config.yaml
hidden_size: 384
router_score: "softmax"
lr_router: 0.000493
Below are experts of layer 5 (counted from 0) of a mixture-of-experts language model. Rows are named gate (a neuron's input weights, with its number), up (a neuron's input weights, with its number) and show model dimensions 352-383. Each number is 500 + 25 x the weight over its row's rms, rounded and kept within 0 to 999. Numbers have three digits each.
Before each expert's rows: "mostly gets" lists some tokens that are sent to it at least half of the time. This comes from a sample of Wikipedia text that the model never trained on.

# expert 0
mostly gets: "berg", "ić", "ova", "ville", "š", "ș"
gate0:481489443481476531485483494520475531467536514471503505456484524523495531557518477485507498512494
up0:478499492506523452505490515485522492524514483494501433554495451480511491513485451507487566473522
gate1:498478494484467533479457493521470526501514456464444507470505514485525519498471509512516526500536
up1:521511493468486487502509507463479525479500512538486490484475531465482527532465506543475507489488
gate2:476496519543520497483496487509465483489456512510517479530527531500485492504459495494538521496488
up2:501507532487486456514510514480454504495526494496507503500515516502517505507512488528491504507508
gate3:521503528484498528500434508462521491533535497478548479497509464518525535453454504493509511507500
up3:542515517502484494527486497454458517479490526492488520531510492460483519484501537510476520487517
gate4:481509524511483524528517513528502493501465509459472497526505481490527486518495489493469523459465
up4:483481496476484515508500499502508489475505474525527503495483484539532508494472493505493505516493
gate5:515470531524515472497477477513523518517466512494468493468485507492549493510496494539537503480474
up5:473446510506509520531529490473490482491488469502538487508524467501517490505495499441514478531475

# expert 17
mostly gets: " were", " been", " people", " being", " was", " be"
gate0:517492515473515524484528463515524513533455496517474505496492523507520522481524502520524481521464
up0:519480456518542519479526498484531500482483493512525500529512526495534483521531550560504503488471
gate1:461498471526550480510505488500510532475499492517503506491491520490506501517504537566509482482487
up1:482472446485481459446491499473500525519472512511489485525555520498520522518439500511509515528510
gate2:489507558532468534536524462464493500492539511496516484469496512497515518504511477555548548496506
up2:457551515496516556498488491472468509469500526471516476483464512501492462467474517509478499534482
gate3:518438550494523549561508517486492493497519524503493496459476536502522521496503554471515498525493
up3:528500530478513526487484541490492562487456487489509511508497523468473472491543527533518504519481
gate4:470487505507515464515505490475484494531529519474532494532476504483499441523505471506458465510465
up4:426514537457483566468475484488499488488513485468505500467501475474495505521522468439510510499534
gate5:476474475532520478540480496480531545505504535477457477533504482510496491503517477509498492487491
up5:528483469563509500495452448518538489513475463520503494498527487481516529528549501511456524439515

# expert 30
mostly gets: "|", ")\n", ".\n", "\n", "-", "\"\n"
gate0:507481495472534505477466486489479530502487475519486547491504489457475498483475512525511516495489
up0:495450477540469527506507548495483512522509466523503499476472510529548491469497468522490509545491
gate1:503529451486498503494509529492522549481488509499498483479494468480502460567496498471490507519470
up1:526479489515480493510493478468505490480552485520475486481512521507490483469499490502511456513518
gate2:525483515480505513499487544519472483503472519467478501499525466472522481510512487489550486459500
up2:495491540520480500511520463500476498554475500481497530468481490518490458500518465469509529511528
gate3:502498496507546494492483493503487512499526495473508478459487529520503494526521472480464515501495
up3:504480502486513493517467493484494525530524532469513516530480516522538505529482526453480438475501
gate4:498487493562472496510484503486525509531511456526569472512515512508481524513527528467494421499516
up4:497477485510511497513500464541516523481500492487480527523447488495477498511551467554478548526506
gate5:504504459467507533564504490517504464497466552492464537534528519498549444524516452518466515522465
up5:453442495499489448534509489493522507497468487553505502504503464551492516511503550476525512488500

# expert 16
mostly gets: " was", " has", " been", " would", " is", " he"
gate9:442492501482515502464521491484507466503488526512484508503493514500496499540495542513557478510460
up9:471436494466520461487526510531504537456550525487511443478467509514520511506507480527527510520527
gate10:484527548476493495516562450482497490485490463507472501489513512517487495478545542571536489524543
up10:470479492493512531482476487492541535492534453492460437519465451541500520541535504492479503482504
gate11:479489481507469484509473502492477487495518442488478486506533448533505517515514468475455519430540
up11:526469498471463529506553471514525492509482506466550528486512526507482543506487540540522479525505
gate12:512497482501518509551493514471573468455498455527502507520501512467458515556437510491495497481471
up12:511504456538525495500492518492513542517520468524487526473467519471490485537478508456498522524508
gate13:508529489459508525496502476519451535483473497522511546537463496520476511564494476549523523505496
up13:498505511470482530502505539453517465455546547458489475496506505525527488487537483504473504491525
gate14:524515546508484509506490490495520471508523540470495496531462529535534493511463476490483494502494
up14:504504496481457510551493488505495466492550490505456516548534510521520508569546527475530468507515

# expert 5
mostly gets: " which", " where", " when", " that", " took", " However"
gate9:516485460501498476480494507467494544502504487497519504469467513518508476487512455497484495525518
up9:475491476504508510480488514496484447462474501504469472503534478511470476529523511441495520520464
gate10:497492492451489466489526475503484478471492511551523535486510516514516544495514499494490515515449
up10:515502526525472480476483501475463484462501495523552497478507500506496522435518470539495500479519
gate11:533490503491506487494519497494508483494549511523543501507504511482456474503468468461523503515504
up11:502500476462465465457537481534551504470496526515532512497518491463444511495518523495521503481512
gate12:521484520507520473464502509475496480519529526505477510498525456500490492531441491521509520514494
up12:509532471546502478531501519476505500500503514507499485505502511486515499502500492477500489486491
gate13:499498481459489460530496460523494545489535520483501499540517463510501537537497475505489527487498
up13:488524500468441514503466514532501519521539492489470510495483478503472489497414499504450525488502
gate14:488494505525491521495477457480458525498528534484507499433453491528496521498500464520503488507482
up14:499470487488477475469494522487506506491497497526507484449503488518530575483509499473528498468509

# expert 27
mostly gets: " ", " £", "°", " •;", " —;", " Yes"
gate0:463470458529501462483491506447512488516520508499470489531484501476508482512455512510508502509582
up0:501520441512473472503498491466491486529475553450463519523500491466445483487498526501472519551508
gate1:496457524534532516507547509467534504520496505530486479459489537527482468494473488493482474522500
up1:515498480501500545534479552506452526508508491459465500532461463493513538497466522477461501487502
gate2:539495502474468481477532489499530488469584500472515480461515511511516540532522519530512447499509
up2:526453530522475512480493539515479487513476496459561497504505483477488477515470515494491493494478
gate3:525513523463525487490524477479493526508503530532551523545489536501511523478478510485496471528466
up3:467491506500507506482513499481478476496483478537504525463501490564476493454496516487501475517508
gate4:548521481486522511539505529479501471493484537495503517463485474481474492540480524475539491480463
up4:476508527507496509519468496477486530524538470473454520495489498481449515505471529542520508545488
gate5:482507505517495517521492495490505494469462520477458529492475513501476514483493482485501475492486
up5:547492471482504538500515509517507488455511499508534548491522476470481508503474536506478531534492

# expert 31
mostly gets: " October", " December", " August", " July", " September", " April"
gate9:515483512477486489498500495505483485480505523484471511573495536528492480479479483530473456497512
up9:514545500500534518515514521529518482518482507469500499541461544521509537506490492478486469515491
gate10:542500540505513510485512475521487527460498505511493496467528511493494511486515543487467491559477
up10:517527505531512495532514494511531506491519505491491500497518512488519483456486527502462491512478
gate11:518503489481482509525480483485555467529484486509520523444474485478499495475540542495515470501524
up11:480486497506512481454488505531542500494499536527508504504467514467506492489503512482499494487510
gate12:502486516522489484485492482467487494533479504481492510455516478563477511475485483432515462507494
up12:495517490502499467480527494540496493477498503457480536517470455524461506475427461519466468534533
gate13:487485476481501532490502499516502500478517526474503460536487538465527553499522493518532476516508
up13:506477489528482546480496536518540480478506523486494475499521529468503495506508514493484500514519
gate14:471532501509539488513505491465492493502483490502520506509512516523472469473492546493483420540515
up14:518510510554488459487478488535513480517446503527502525452544502498504478510476483529519541491540

# expert 13
mostly gets: " Coordinates", " Born", " Binomial", ";\n", " Website", " Synonyms"
gate0:492523489461501530478510486442507502501524448507458501520530487444496537476465481515506510497513
up0:509514467479531552482542504489537554518511504522494479499511525495507531479468494527506505526490
gate1:489448513473534452499495474486490489511489544444508527493498517468486495503484542465536471507526
up1:503534512535517485467466532480535471511531533488518491450520488496443505497485516501536513473480
gate2:486531522469491485443475534518534487470463488500522517520506478511518522550556464537434529449485
up2:513537491489472521489512524523511483498529538445478516495498537538461543516561482518442487458482
gate3:525526500497492507543490483462509476515455485486510449497520505524499493538501505532523519481472
up3:439531531481516481481520515488481483567468490491511540490530464496478475476507527490481519502507
gate4:534523478512466479533526545516489514527496485486541490488479536481509548482494515586498490513490
up4:529470475486488507471523547547498534503513488478498493482493547503468540504541470512530561489477
gate5:500535530483514484464433472545503511484527536483506433498524518523482495496529542500522463532473
up5:550499489445524543491528492494509503517474509552504496496499479477520506498500505507494526522517

# expert 25
mostly gets: "===", "==", "===\n\n", " ===\n\n", "====", "==\n\n"
gate0:507498504555518474462510524491514489477508534488444547499468493499464496516487456483530465513540
up0:544526514502484497496465530496494466494524506491510482468501482472452485499485515477480530508487
gate1:456518462493491481498472481442502502505497515529483498488488451510485569493470507511477491488521
up1:509440491502560482481495507454532511494493535497514484485504491482540460484482510487470497482507
gate2:518529472536533523471489522532534504518465492466504509487478513484475499491516472495473536497522
up2:500512468490507473507478496516512548502472477456479519449426485482501532479474432515511472471494
gate3:538492532504523524522475480547474491501513543475434517539509458522498458478513485510486479456485
up3:521501506516491525510473489532491451472473523538506488497463457512490527537471487472490482483493
gate4:503490511491510542448492481502471503496479481539561493482482469525492475465493507509469517489544
up4:438524538515515491515484440489487521529512473521493460536488506501517512520493492508531490499468
gate5:520493505468531470481516504464508529479493537531474529491482544505510498489450511486473454508540
up5:489484530494500482527504539542504497485501507549511514459494491488521500473482486503496463505494

# expert 12
mostly gets: " ", " $", "–", " £"
gate0:504487507546508511497461484493546509486496504447483460506479526490497465498509506464512508471500
up0:524478533483505480491475514534489512479460499508499542440497493528539525535458512491503509508537
gate1:491538513562500496495505506473475448478539472490492499507539515496438539492489541475469506526455
up1:512447486534481482530544509514456443506470477476503499513511517559498485464509546480487502547512
gate2:476508517506491558506475479496538481506511478484470468505482480451532523492492535478469515508535
up2:458486508490539507496492502500483491505508495511463547458511550475485504517463503490498456549499
gate3:562513473505496510513490503506516493497503506511502510522532521453489510486515513467513520488496
up3:497483513546504472527503521495475548464487492495494481513496493518455455466503490517529508490513
gate4:490487476458482491503504510505532464513489464505490488513497489538482509464522518493486451540481
up4:500531493485504476525527558505514485535505510514507493519542513479483502444509530489530503493510
gate5:531486503494563486440538502515523477477531506504443506531498484508510484491513532474520485492475
up5:521521485478476494452551457504503529487508483508474504513510500566496492461446501489508517511484

# expert 19
mostly gets: " Apps", " Candidate", "\".", " |", ".\"", " According"
gate0:491499494462477509496518513503524488524482518548534472494525491515495499504478497484510544469528
up0:498531521512495465529504484486517475504540509498472504505546471508502526501486500526487496494561
gate1:497487448540494525489481503477509475514447510533453471476488512474486485540473508497479462508553
up1:504507520481486485516481486484480506533481565513517474510471497500485484504482469545528473498541
gate2:501502528481474511478471500520492498460512479537476522501517473516507504508466514512517504493480
up2:501482537517515521481496506482501485488497476517477466519491479481485478497510526475485501508481
gate3:496502496536485436558496524531504482533541486500500498500492542541453464543483537478488508486481
up3:526493512503489467527471496499505477509498492480494487451511492485509491523539530475509503478552
gate4:502484511507513497488528503538497478484532520503487492488483490511456500541479500477515536464529
up4:510464514506458511487477480486481477506506502473528456484525505492518515467511527540469530540522
gate5:494509517517493510505457508538456532464514506501484530496520476492509423479509490509460472484504
up5:483491531472526522456486497515467489478539522529504490510491543506457527495502478475507447502499

# expert 2
mostly gets: " York", " Angeles", " School", " Street", " London", " City"
gate9:489497506509491504508479548516491500486487557472519471508471459506473480470487436510500489494529
up9:449517483475454518567483508498520489531520547490520457501511480515515475511499473495489541458499
gate10:474480485441515506496490467483562476462492523491479501529475466517491517531549544509493545496493
up10:506487500518482520470478499499517541507501513479552439480491546510553476491490481522484491481473
gate11:477509505559494515492522526516460566515503514468470505509496516507518467469507489516506502585507
up11:525526500499492493518478463505503469516498504496538509525500448504454502523523519490500479475540
gate12:500503501479486518539470520481514494503490461550478514517508484453491478455481511456523519514510
up12:520482427450542497537520468491523465481478526500541476521514509527513479501495568507505499517537
gate13:542466494463506499456503547472508489481500548530524488512475517440488497498474530524488476454462
up13:495527510508469526484483506474535525496494572494457503480527552483444498516543529541510476521505
gate14:502477486464484515489497503478504492486512487526493498504514486505532521488520501540514490516468
up14:458484559489512498490492455516496519481554489472496507478484434475548448483502474487486497506478